Experts of a small language model.
Size: 8 layers, vocabulary 10839.
Experts: 80 experts in each of 4 layers, a sigmoid router.
Training: 1042M tokens, 11258 steps.
Below are experts of layer 3 (counted from 0) of a mixture-of-experts language model. Rows are named router (the router's row for the expert), up (a neuron's input weights, with its number), down (a neuron's output weights, with its number) and show model dimensions 192-383. Each number is 128 + 24 x the weight over its row's rms, rounded and kept within 0 to 255. Numbers have three digits each.
After each expert's rows: "comes before" lists some tokens at least twice as common just after its tokens as in all text. This comes from a sample of Wikipedia text that the model never trained on. Tokens count by the router's weight.

# expert 46
router:118123119181131132124068145119111097141134158109108172127117163120173068152131147118086096113152153105157125124099146118167133125055174137147093094126132156133111120119140121140116149107149106126176092155132080132124130135119157066084162096155132113126122102142174179137152130156137128116140118140115123141090127169100103135155168145126140157128118094128153115127065121154107100134101113169142133152112108124118101117119131124138102124105112094132141145105143113129113145116145156083125086108115116163135124124120128128086100149123110118181102186121152107139153133171128175129
up1:135087130169108104118135109135116125136162134102125155106108131113124139140131078149147150084097102107157139156167129135120166151117129123080120134096136154154181156153141078147138138134143123126141120132110137133139118103085134123146103113135113120106155112135115108149123155115131127154125113129131146089082174176158153141146155107124113133136176132117165166119088120100131117097055126118092140109119134150113139129126127129115145129109110087097146167146135114065086121113168112086129128130130101153190106136148090174134135111121103117124144134139159142122102139105131122136
down1:112149140159105152117113081143142080153125149103105126109156116092101112118138164164082060079134115148179161125154088124101138134120145163128090071125117147145156160158149139106152157153140135129098119113117115078151108134113119120175150120152143089085128120163093144145138100113085119144112156131151126158114158099104124129125123127115109112139174151123125175130117155119151118102165076140130123126140149122124138123111098144109117159141082133163137118133142122155136112161102111081111100098121080105123156136115101121167105171123097107119130148147131123099098114112141095170
up2:167145129104090138151156172102128144132123149078129113105139140070106107148149144121106123128143125119183163158129140166098110145152122133111160090106081112105135098091101116149082105136095108128168102105077106128125153139115102157087113115185120074138129116144139104101128188128135125106136156114119183118100132135131092129156173130170115116111113131108099127103111126151141158113140150149103101138112129123145144181145175151124087157103133134101096089144152110089143151095150189086124117093145111093101131128129132100083111126093095102090113137102132126128147134161139113101
down2:074141128134141126098130129136089138124108144103101112123139149090118116169157110118166130129111144114139167146093135099152153155157144088104169082123183128119138080131136138147130099143134125170147125157127108160119122119169088137117111135115133129130118124140139097179145152124100087127111099141151092147115103164155103133135101161142130085098153094138085098113092104108126108140107160152102169124153153128133084144118108102099127099144150150148156119138122126131115165122163134149155124130177122109171116104132129102115124148167101110132078084101124121107123147097177156146
up3:154104137159137125121100115107135137108143146145081150158106093167140124108110165153120140114135112110119119117097146101161124129134083135123113115114116119150137135104126128130159158116110134157155125164111116116125135122130134140134094119161118119103172141116142116146167109169134124113114132138163105125090169141139153145137085134132148136111134135116110142091142128092140148120128148129138156164181148159137132140116132114151096142124172146094083169120134125129120153096131076143145129166142093130106115126154154117078160112089122096218115125124159132121154140147116104147
down3:133125148063135122079133131173133143104159103122115154106147169140114172117119128119167121095109113153136119173135099108144117102134097178092103123134151117120132139128164104121159162108090137149128085176147141103094141138112147099148122104151116130107172123116139132105153128155140102138131116094145105163119109125155096137126087128104126120107105130127157148143131161119145098152109160141086118164149133125104114141133121137147123138158126150127122122184124111084102089141131116137139119100192139146144111121133101088175170115130105133145167119099098125107094129112168128157
up4:152136128140134129162122110145103070133140131071116160150145112098130096118145149130146115139169126129157103138138156098141181115104086127131133156133141103153167122173173134107118104071159077105121150142128136144149101131126118102098127082147124066129116103136095129136136131148154121143110130117098121104113140141086126159126140102154096115123128160121120114118121083112143148104107138079114107113101090128149146100141097133139115131106103140127110150154128124149143106102115121159116090097099108137140132114159143127113168101135114112150134136136184119105120142084106126173
down4:135117110094129112146101145112137154081094139144121114155130108136106143166139102108126161110173137145116095147119160171130155105150106119156105119137134165122131093165120147135117142146137137141131133130122109107108158130091143146112106109100155101147088136145132143107104151110115141121140109130104154150124102132157154103146116133101138141151073146129130080139103126117111118166119074081112160118140110146127168162124096100135165123132133115156112138140080129147073105121105126079147153118163104110146126158121115112118149103112174100128137102099097148172146116124145109122
up5:110147213099194160174114098090132155101121104146173090126113086139115118121142176158170128118136143104083141155155124126143136134097136126106148117142133101139125115102140128130130146127108111123140092102118111142100111134116123100106119155141128074091119170137135122124127136105117097126082120111084139120097145094100065126150122150110151155112121140093094153120148171154141084107101107122155123110172108137098081142092172115148113132110119142120084148118120149114135146108137134101119146110109145095147112142145161108166144131124128065103158144143102113151135126116125134148
down5:146099111142136142113124099122127122130151168082122097145117073105154118135114141137147120121113111164162097117112157115138113158107176113147096118111117122082127108127208130116109087103137107152107143153086098095127160095166104121131142150172087069116112130127111108122117122131057073135100125110083152142114177132136121146154102169135114099120125147114121125111133133111163105119087132132139118158117158153115113096137156145152139113123102119101171129137136098159155111127140066122072083114166116109155141129145153147125141134117126180140112106167145133073141111101052122135
comes before: " the", " a", " and", " which", " but", " be"

# expert 11
router:107175144070105152131124139108132163120111128150114140179129128077143122133140107104119082102118170162136111113084128120145103106127111098137140100125121143110127143128149178082160178101079168157122119105136114109139109141143121107153159091107149112139123095148161114144129102118131099168128143119152106155136142124109185176088106168136088089123116087109138139157107121179126130125126137096122093151147143113135168133097159090179107143103102149137103105119128108145141158125118138127103162110100122140150109132115141138117132185129160088101130141112116154091147163073106133134
up0:141137133155121123094151155117182139084155122088152141126142124079147124149125117152137123123145142097117122143110153150126101141125136103122131126125147117132128104100123122144091138119119216111168145127096119149117138175099095098111154188115125094118107098097139153108089109160130161174147180111158113091166143132114151088130158108101154126123152116125162122136144139112101122113099090131142145077182119112148126145091214128146134135183143139106119081149128104091134109119117137129107152122165093091142112114126070121137151092109159137102123135115153119109121119130096127125
down0:150135126146132105104088153149112113125117135147126154132102117097104118155142111132176111135094133148143149057138112176138107124137145145178122111104141152141161146143117132148136131158148146147098143124166115165128157126150115111104127140117140107156170126091104144135180113114118110124140150117138085116143109112060180164117117132168108120147140146159172177127135123124137087142072103093069072138160150161160078161107131130138100119144114137110127091100069144112123138119102082102163145075120129080123119151144150129139099107106141110099117115107115095139134117149161104150
up1:105135144134169152146140114146144111118137150128097145083130123085119120104103135158100139141154146158115163082128167117130131112164124108106131150147099139149078098144166128078133127156114135149183150096177085128173113142137141116142140142121095088110174141156110138141163096139129120121095149100122151140054139129130124125131109101104130115138079114125117123150147124100122133101159169107135110139127122068177113121117110143141101154162105140137062174120080118126118137129162129109164102115132109113133119131133169141113102115100164131144132103124067160122118163121136160098
down1:128129128142090146113147135104096118127120150127161145154104119179122133112118115137143119105132096138122125121103110126122155166140125107152188141101161118144105115133123128177123100124143101143112127116067091112146122125116139104130163171110163109153119118111103138145092106116113096122127121155130120120137167116135136152113116112126123161121156122137140128127099131133107107127160176113073150150121116129161123099149148096112113069100158093113154110137142145070125126121142108151116124147123121113137145147139109115146094109110186118185122080152145135140115136134143130107
up2:149138147152119181144117119168095135111109190151142126114137159136147173074165101166111133129114151116114113139120169126127142124130123145105104109112117112102160125116118142114106154123118137128071147101148144147145117083120090096149154110091116134128097139117141135087100111149136088145143107126140095085081111112157132181106123111129117124151063134135117116164153140104065092075149076099087142161110147139147100122156127108133159127121108106124098145078132117125109089127134160136128122130129119100174145121136125098158089140093135122157106087162099087092144142161130161138
down2:119147134146117113150095147167101121091157139114102105107061073147162099132106091158143153141164139106118155093179165103115101138138122106138147091138134135152110122169164121144118125147114103152106172093111135117126130121161127100137135132145107153160109135142135171142151128116130110143127104118164126136113135099151107127146107100139089095137118104120151119118147131111115135107160146157118102124113169111133086134157136149144111188144122106136111157129168147144134134098094147119102124120094133112148166078148157130131166116137118146157151096143077110118109156150141143160
up3:124127148120142125155126139106120136128111139109125122111116079126131116113098084135151126120125102126087128098139157134105131118150121124118082130087172150116128132142121124115136163163093117123100152068162131088143064132110084150126168125145120112168122139080101157103127141099126112148157153114152137158099150107121118149142138140115144086143124169096156126108139156096136158101093124113198088120107101145102138105137116199159145127137123138127126155149113079134152110137108108160127113115135123127102115151154101119081116097120149133120124133129080132148132162114189128098
down3:133138119160153123155145100131149154142127118100148132133187130144119144152117137141109123127131164127113145127143117119101153134126093131145163119153114142141098104117094148096131150155125114143132107143108159127112073076128134114076141103165100116135089102086124133165114097157131090172155132119082122125134122112133148127135126160129165139119109071168106131113138143134113151173123094122149104141135080111115111126108105153124136164156112106131129136139116127116120124130137147146127145124102149139110152141131104116134120116134094131107152095147162132117118151171143094147
up4:135103169109093076104125109141137143104102150142141129117114147125096160144140110117192129164128158132101169123131138141092109114160080112110098133106093156117158125158100203142176134093119168120092155115157104131129165136111142096153149143120092121126142083113099109105059119097138145097145102101100162111119126127111177115133066136153123117102140134157111126136144103128116126109134144096144110119168092157114133138104157116079110141153103078124098155129131126121135130126186126104152149151139145091171122135143145143159146134154131126113128161142083154130135170106133156119
down4:083156195101099120134136122129126138144136132165092171149115143174146098157130131084171111128135128099175130147173099130132118145130104125141128105159126140125109157107147154101173097118119124150113143151145098113128128144138157094153110166152106123162116147124112125088103094170104119094121166118130118104185104164143145134142165138107169135171132130130114141119123113187185162147144113124114130108154151159140069130127153134119137107151127132138172135125101091133155110139151180139108139140119126142125129119110144108130074118123116130123151102111103104145129114148108140146
comes before: ",", " and", " in", ".", " of", ".\n\n"

# expert 5
router:181141124144113128122143136119166129126111129072173113096153155137094122097122123154117117133141187166149089103135124112154149112124124140134129144120178122150124150124123137121122130150090080127076123165123135143113148138111156132115131137118119135111131136128183135148097129101169194113147111132112088131134155117119133157139128105110136089133149124113161108157127099132157144153130140154117124142111126104165125116102129152118137116183130159135160154134152147094145114145130174162120087122110130091113144136089058109127139102164130132125174139074098135114121117160149136120
up1:111110151123128099147172078122162121176104112137122110127106184113098123104143127097163137141109163087079103147133116119142162135144122162117101146136147159148143112153150113118106099130119144143103195116131137149134118104117128135118090110125163162101064120146125151123124186124165162136118146138188138119142058113150105144140108119166105133084121128123168131116092094144099092118105087147118159174123106123139116126142102128108186118102138186125154141105160109120100105144131105084118117126163143146142135133143116162158100179184138129161150080122158102111142118155159144101
down1:148180095100117117108155180109154139116107116122146145083150105109092125127157110151125089115146137110111157149120125140136177133135136136132178079093149132121179120131145135112115133168138154107107122127108144137122131133083098133140136114107117115161123146150104150146107144093144137100130110110138108149143180156129124088126093146123101144131130136086134146154113126120120128112095143120140152143112157136129150137104139159159170126161072154103177123118154157138145099144088070169140144122100114156096116127162132124084125151114157097176152105084145158122164082150116123109
up2:113142151151086143178133133165096141109119123150125117164133127128114100082193108106139114168127127111092165130113141124122126105095106131148155124113111139133147152110138127183144084154150144132129180091127148144118131092158165125141150087117169161126103129121116166151165093156118135113108116125138120129099126153158097162116136181133166150108135117135100117117148143094139129119140131124131133134122141143122140099162138171135161130139148112164119100157172171153124099086104143130134141127165132134111126164132075074113163167142140122074183167117072172202098127072123115116
down2:184078113131143138146162093120139188157129136121131100181137125127113154122134111109142140088092157122160123091097160100104130120153122080141130126114156122142087149098086148124098153135136133159144148106156097091127153129124144128137115173139201124179142160129128107121125125147093123102120095163157139137096103128110129064141171116107113162175107106119127148137134093133139157104132108149144137112102123122179149145100165141116125182123091134102108155112157107089141125174126119123095155146112157121108111162146122137108113127149111177112142120134156185105122111159108101079
up3:145073066107127146091088167130104089157129127105122135114134150097147135102106126135107087148154107147167112135162133161067169115118113168139095108121144079129173132170141122120105118187128140149136128107125133149151106116134131137130124109130100087106134123118195119137149099133142175111162124095102110126155149162135122129095133137109149152177120118130148090110128157103132163116122113150135124097133136120176129142129155135099149092141143118109132085092097157109159096137132143077135127104136135113183106119135110134099125088073146092107150137089174157081084086158156133168
down3:119090144176161101143140098123112128130100133128106137065113127121104145121122125128084109109148083138115093113133141129171149134086134128126135116177102140085150144129115171095104098092142116106124154151101109102113129124079132086171129116115116112108174139135136088172126089161134116131116168135109161123143148134136121126140172154130126131100094128129142154122129124122146123114107135160096112138130140116098164120128148113099136122139130111108104127158096091110134114160115075129125151077147172169104143076111139143158115130216106129149113164112167097166106143087166124098
up4:133102089169111139171129057159070098148125117124115145147117200140117103106107165151138084141144157116153158117109130124107174103132125189125122171101109135156119150150143129120115111102132108117129144124118150110123140127100123119139139121125141145111155131100153139159150112107117148147128137102102144131121124154147109146116086175110129163076135187126148151142143126139125107129154132099098090136188081097136096113097085058089114136184126140106131104115110124160147096144150140123147131124094130125160113121162121170149069134106098138131086104159170095127123142161142159126
down4:138118171155130135169168089148149129108118116157141096123132166170117121154091152153147136127141156141133125144113144132151159158107166086121126137177151132164107107102117139098092114097135139106123140139106128142178127086144098124121161110132143148165141151149147139105137145118096123136064103123117167112110104075095138109106113136123121156125131114135052116135139104128118113071089155163130128119110104154129147166103113056078106149109146169121134127107111114099114133161141119129131157109145140133162090094118117130142128123184132170105138131073136137136123122114169108135
up5:145194128091143144115130121145142117119122160129171165138159053130108116144068129144150128116130139101118171156145117110103133162085167134103119158128124121150130119103140087155144143085105118135137153092114135169119063147098141147152117118109130179113140146112112111107139106127152108122103077087126140086108128112131165159136125122118136132105116133148117122138134141176129150131130119120125165110134151158106084140128144145134162087144141119152097122112137142145098101120118120109108131098127112111117113125131170123143127100135107116138096074115084137158124162109084165088
down5:163097115142151119121134175075096135107105133148103134159138057149141167068129129171115148128089134112129116161142093137130145156119102118099112128106155127140138183124142145179122151163132149108144129086142078116111099162134117134136162131112094113111114106122181097145128112102144147110066126115153139182131141161135132095190141077100132111096131127077102171118179121128161141130148127131077133123185119125128124104146145145143132158161135115203090124152115149118123086143148122142163113142122105127100168169181085144146093136074147120138120156176113140134135112155126126089
comes before: " ", " the", " and", " a", "0", " which"

# expert 53
router:118137133087112162107084155156143138102079178146111154122112134100128153154152069162120097135116113130140070122105116115116142106110162133083152149110109149121136089140094155123153149107107157134127136132107158151108162125130120105159149104107136134130089145156176164073120132094157092082152138155139108137156100124104113123131140073139121139155150110145155164153162124090139158120129116126180126123131143182161116129138121122165160123109130136136122113093150087138163119151105174087147120110140136150136100168109190123121171139138133084207119125125135101113119095151129137144
up0:087134177144133099147118096148101124146114140148097095171104096098114109111150136115093123138119156105129125133152164125141162112128101115142150135130134091142094115126172132168136179104142134128116104155140130137106135158107162126136112081118117119109148100145133128134159115133125151081105156091160093182106090096113137149152140143138169144092138104133095128104169117157115098134159212135153103152136165130172178144162155101145142119127163102150162129137078139117139171142106101151164122137118089114124133100129078176137117136131129162136100104120091134157143085139112127123
down0:108118144107175099147143180157176089186130115164082109112142134139167136134138097134130125116159132110138095137118144114114144090130146131124166106123094115134132119106132067113116156109129117130129129114111147171114122178144135093081105142116100123108175133132115116166113119142101126141096136121125110131098130120130111140120106194116136107113170081141120102113131135160170095181107116110131129053168146058134122120145116107162132166163060170148129093127119114131107120105135153143084101122052098180139097133088111148150105179119115139155110128119168127153168100120125183125
up1:134146152124171124133110143156138134086121099113148138137132130100123127139126120079135138123102127111113142142172124105103129120108120139092138134094123128082110097136143161101108159119142117165113176145150136112120151130154157117096164131136117161088071096165132121102117153150094141105119097105112115140137073152162136184144129139131116155129137095120125165127112095130106126102136161106124116144150126126146141134106129159096174130160181119090121130089178150131118153086169115103138155165108072104135122165127127134109108165136143111142150169099121072150122139134127143113
down1:109105105200141141147146106119144111124138140109094089153124107159165109147140170117116118092124147159135140144135159100188132103121138153138127126123084129161098147146166166113127145194138154165114158128149123101149111142134108133125127122078132153110117094116130152157103142105081138141151121145101181148147109123135104153129164091113112144109150155136112173124094085067115127114159101094162150144105153151117114157153092117151132094170123131100117141145144134133143130124147137149130078148144106107131163149113145127128128117140156127155129154111099101092109128079114157159
up2:195145156123120109122128163109113084116130134199174179122109134130089166164099102123124146103135080155108119124131151129119141138109119132082102132125143153205138120117096111091108117135109058136149130127105172147124134161099135196118137115154097141095141095155092101144128123113163107129095106132104140127149129116096113137175129125147123158183136093148146164100137084137159122103142110172164112113156124153105151130174124140157136074143110140183095189084126117129125130109131140158154150125152154145094127152139139100147140116169106136089112137149120093146147106117121172125
down2:109126151130129143120071113133107103125160120158180106161135134107107146175134107109125150118137129152107154083126105149147059088092189162141144135144110119100172101097138128123137161154129140163113109143156120101138164108098148122177109098124128076148120109098123124135115162136102156108106135160120096110141123164174151144140193149178183116130130128143094120184147132120135113172104147101141151143132128162132125135163084141149136111136081132126130178112114092123096121128110072108131118125108126143119123103114131155130136108172110150112145103107153173144131121159131115086
up3:136122134155091167171091122101116141129100134141126078130125096134111141139148106124122158127132095121122094096099098104088122128114128154171145148119136162145109089090144105126108139085132145133128160099146135146127111095114139138147166112082135133124150168148108127126145120089143142096146131118098089117138115146121096131120081097185093163120111151140123139111098105132143103112120129172186145098110118138120087124113174151152102133120103116129122142156165117121117109121141132136117135122125116117147146130095131110158136133124105098145161164123115110094119138151200110141
down3:118174138145136124149144133092124117134138172152188113174146105142114112111183153100141112123144158113098070168136112108165125095104125138125146127111142150124105142142087097125149124157078141174150113125146076152107180159145171151091119165127126098123139105132104213140132115133122128178131125147165110115113150168101134124104159127147171109117154132155114120116117158131152190130125122178161102129150161098127141128122102126125069117135127165134161102137146101107127081114123106137102108095093125160115076142129134087147143128115154098107117113154173074135172153099147119132
up4:137119157140141130083110127150151111135113133117123109159133115158112146163100091144116109136131103099105155163100144095151129126145141108126138132126146142153132095116165101121107189150160100104133146120096123145109144096120151132144171130114134095136164093150123100143137082072108112110138087126103095127137095129144107137123122105165116153113075151141127147125116112126098147153065126128127145163147176162124111126090135129121119143104147135119096151116074123131131132156091155101116117138142127134096158147104126134127136110091139108168103116134116114143107146138130073140
down4:125151118115095084112133165068111139138156114129181127073154121126127116126136129136161136104111115104127111151084157134157106148112097095114071138113162139125096143128146143138132115141152164133140135084118155096128093123141143174108106142146153131101139132082155134158132155108114126154117130103149101145123150067116142107151173128116115121155157136096175101134102118128137070139133097108112102118148128148095059156127175138098167121105134087161128106128166136093108143145103124162149137106104090123164153134112101110089107111125137126112090125136123120127106159146145145140
comes before: " |", "–", ",", ")\n", "\n", ")"

# expert 22
router:141139130103117169130110143086160090123109115125120122106099139156132127132135111097091109095107156141100110123111109102137143137122127115115093139138148144154125168131139117154121153113096129131141142147129142131123145098138131147134142125113155146077149140114168143167095109106164166146141102167142130117130182173135099118147125172153154108139151105070137135131099134129128076137081109135148134104143105099140124130159135113151146142130132153139117122147092153134173135125077126151113121116162124115127108164114144091153116103161101102147096163141131073135139150175113106098
up1:064124110083168096142111142112146112173111155131129102125106166133126124099129121155142128129153132125130180139138125103145144116127136138085127092111161108172126156160117130140058115108114140095142138150140100136120130143151116095151103102156087142129133100129073118121099151139138116085140122105133121130099100126127103140126086128156065114091144124081150152075118100119175160134096138126154143145128115149149151129119142152106144145118109135136115128076129127100136140155074182114131135111125156109154140144118139152165121160162157176131091094130117144111125127098126146154
down1:161134119140119131171164101125126108113136129147118153118116133114164105134128146118078087100143151129153091142136120089131182120132121100136134119134141145141144110139117130093133116166102116114133142114151165152112128116169085190147120094153120151138095168116120150136124112107132158090122116137144100155115160155124119095138158179159077131137148097137127177115164111122163144108100105093148146117091120091105108128108119119111122120097109174161130107120169146167147169155113147159117105107068136121123152109104112103125109141147096105126138101118128165160154112098123116113
up2:138148143113133083113141120140113100124094152123143121154128106120117110135135095111166155127140143098120134148100141196138144131166102128116127114097175111145129142154147091104125110159152117108123155140125149165113121103149139106115142101159131121124111151112125090124106093121120092148130122153160131144096153135130138152123153122128168175105138149144120110123135135141145125113115123174119081078114129147182116138126122092151122134174152133132125122160151131156117096100103105112095156139138107089128141153160126059096137156149144129128148104186142146150141112099073145113
down2:073156118116123127120141177125141088148161141149117135125140114123132140145135074133133152123135069132133083118138101152117122155099124118120088147166141138103114150113116090135108102134118126147138140132136143118132123077092149138110155094138142095199100133148155161140092141148144126128145117150126133153159165115165119155095082145130157183091130117118127107100106078112173072088139096120142152134152137131123108108113139145110128095127139163151132144139182132148124126105112093146131103139141155120095133161138096135153108108112158140142154114187142163136076110145118111096
up3:133168166117116137160138109125148126105127143147142143126117108128152134128097101118130143149159122090147146170129152160148162120107110102109084163103131137102130101184118107085139128139155151126098201099111157137108135128109111141154102124117151116104136147168172099120164124118101159160106155154127170141156155099113122130129159150109105139108122138106129182164136123081104157110162101095132127125118141148126139149118155116153163119114134139163107114105144118154159132120133141098149155124139078145080150132184142118117101116148094133167155156099117114081096109122148106103
down3:125094111148087107119107126122087122100140139094098136157132141090162143141064139159128145104137139141145118125114111098145130114132124133117130139105154149095139151121109162153128088091100095117090130147119149083159098183139096159080081113140129129144149127178123112155131139131122081131183142155091111136131122163131155127121131159128094148128137117115111106115164100107151084087143088134096128134088146143109142152119133082106103157147145129132146139125139146108145136140105120156138168092104137148121155121149139123150117130122184100131142140134092164115097160122071119095
up4:135156102100121170121110118140124104146145107125098054057147139126140103135083150104115093106119110150134155141144099133119144149122160117117103133124151160128154157117116127163111169097087143095130119069135129157102103112160163113137135112147104113156119153136120129098130098111146157133172148196114149112151157089102116095111146136128091148170092129089101153167165128145121142119145112138151141133121138180145082146114111180121103177129117094158104142114106148152112152136157094131136154116114129113145107133100119136123114152140177150114124133158145119085099139138125109163
down4:158153110155166109154146157106140076181128143134155125109129100112126178111104141135111102110124094123129131126123068128151130134096138125102126087170138102134152128125125125131107140141131098163106153137159135123135092092157111153192135101122120126142148138140145097100096104123139128156118129173166087118156121169111115128122126070096127154110156120115152125098110162176103157118172114127082130123172084135121145119109151119085123155142141173144145154146147160115134153147155147127125129112099177111126105110135105122121130114113139101125135090115132140118107106161143096130
up5:168107142116105113173165106136135124115116141128154107099157103103133112069148096106086118157095137105088109131121108130115146123124127125147116176103132115098087149174149164094160133118136114112100127154135085131152164140149113121108110096137158103140107138139133107137131146134169134092108146133124120121098125152141152139155120111101137172106136150130139132105101142140116147119132090092130117116146104168130119135098122107123117149099127164096110102132125120128093106118108097149126134112165141143147118131134143102115166157121134077128120139085118138114119170119144135154
down5:148134147132159136108128142126096087147156102174137135153149123116032131156128155126133110106126150102145162096113129112141134092119094113125137136140119110120126140128113097128146115119128122093135161080142125100153155133139109108116095164127120107152152168079107153123136112150119158151128173103140127132150125176152148110097178104143144092151127105133076114119128120134132158120149119100083154138174154161123129130155133122124137187123159125131143118084119095129128141147105111099152168130153133117131126176091121140168113155165126116130151138144120111112153098141068125146
comes before: " The", " the", " and", " he", " He", " but"

# expert 57
router:124116150091105124113137120157123145146127133143077116119156096114100145125147114151137137140175084124096112152154134122141122128097142155088137097153125138158153117109099154114129123119173123150112108129117115139120118135149109139131123090095157123134168085130111155170103151126087136164128111128121129135177152131158121140138117130128135156137143130094151144118124142107126175127132142179131187136106144111125090111120112095163177108128114137131111090124156105133119063141118124102104132121137162162128149150107112128105148089150117092148159160174129195119131106132122144115
up1:115135199143126092082170163089131120144133101098103129135113102148145164133144140142167173172130156131132103123111164132117136137111105144160128114152110137121133159146164106121140128136127110160158156137147126100131143155099119117072118111149117125090170104142159114119122111153159149098097177072122095126170123140149121117152085124110126107143117133138161115123108152094144113126175180117170130163103123126131127095124150121132136116136087155149118112116152122160103147114129107114090102171090138101107117147123130116154145137149122143102113121140139157152159108134044101121
down1:144136121106083134124140147139126085087134067114117144135142103120102114147120159157117141132134099138148160100138133161146143142157156130165121162139119091144171124137145124135152068130117139172151122113117154154148120144090117119114163093172101121143158127080146087158123084143086130125113152154148105101151121131156072160097146152145118134150154130103148139101145149111091079140153157137137160129120146134158146106139147107154123128138129112140149104101150150089078146114120168105114135152137067117142125088136094116115165100147136095178134118108097099154173119132163078171
up2:138178128138118146126141126168115146159131097111109161138155123108143128106147100126142118157104174099094145081124129142140102134088138139131124131118125130109126116157080171155112165097180137115092107152111119157141147120077155124124150164073161153132135110181112142149111162155121108109186156101116147133132124122141116139139117155103102127129116124086071094162123092152122137157128140118157108055118136110118145128159146136155104141126086100118101118171117130123138155126120191103134169099085161120105119149138160147129155083132123122128150120131131119084128099124070140092
down2:122143127097074124125133154127105151099100136140130149084122151177141113137128174109135116130123126146161114089101116131108109108174146119135111140108105103104156084148132140124169092114070127091132130099126127091140114118095125150167126127074201164123135145153117132124136156133156147092092132133167130137086151107070160115120138165163079137147145133092092108107148111110128145115157156132132083122134140128177110098158136108124144115147124115151116096161123125152132120095096077154123112173159141130175145127095116161141102123180081164151142109125118138136101143131137151178
up3:125091115165126135123079141147125160145116125103120148090105151140125106153108169106124141157168117105146128123106126134128158134124150117115114101159125161122112162150140114125113103129130097133188099115133156166166129124165108160151116164075145114100148126083075082146099138141144145156156108099107124091145129083112164118152110156102130156094136172054062115149143108171125140134104105153107113161181117126115123082089103117134115135060091124119116147161075129119125167136143111096153130117138131149064140141088135126165109108118130145140140089166128150118113159081095109102
down3:161117157140141121136123160123124126147154120139110117117144138130135126143124203136174120128195109126159112128177123096135174165104094145152124087186128147108155103140156145128126116089168124139163125155115115129129094144179122131132109115116081152104116121164120090177152132136136128099125126100087119136144143132122141124142120144122142132146105165139126146107164144136161141139107102177074128143097136159108128123141143183131131110129137147115143122157109142159149106118129121105135099138099128102103130117105146159109131122133179186174158133140145137115153150131138149132
up4:146166116120122153113137106189115129089162134127134077141131155102121136102139139125144145073103102109075112163095104167144135087136111118113176097121125102083190145133117124129148094149142114107146157123126130182130106179109085152112150143128143119107180148145139113116097116143137135140133118105142151102104159154157151149112160129151063129118145101097145138126163129138104084103159119137111135115130089147142109127129124112136096162121128131109128152145164135158144192150150123135122121110143161100105147138087163100130127118152100128162108128152105124142170110120132140103
down4:156182118096170162154138096143131121129149137147140108146145109111080147134179124098106136097071145161152153123117123170143168167091129124135106138107126141139155140126129147133154145122108108145118138158112112151135096151098123119120171131188134130142148135133147114128145147161152174171133097137205157097110156135142131109126117118108126135125087098123137151094133113172154135108154073123140109111100147119072139107116137131114093145113135106115111144146103118154122137120094120123153136136135161149101147096110070151129127138133199135127148144127121152167115100201065118152
up5:140088103118138160105154068130136133112112189152148195165172144119131145157137116164111149155127159128131157130134128133087121144106090155135143132149085103108140094130114130097101074142177077135120095120112111146155151195134106116155197126098133138108142102115146102151159135150109123093101178089132145125142157140150146121155130139118115148110095122115124121115105111155144133132162131147091109144131114166109126107149148122141121127091147117120077075139085096100150137117118121092104128143120125092146127130141132160175071124127131091099136171140167138159139123149100091111
down5:126115146124129120133078136103141151142110111151147118170125113111132125143121100130128125141141115177139118142127134128154169118111136123145104110127122102138103122153133118144107100140142160124104106134113129155104134143143157174127123130106140153094117113112161126124154124171118176133071181096071093140095140140149163151087165100127104093109177112169137135117169098104123156132095116121137119170094129104114138130123154158122097146092114138126121108093117107118134107130138153115106109157123131124108122136112130089132110126154125151124102092137134173138168122082123121150
comes before: ",", " (", "\n", " and", "a", ".\n\n"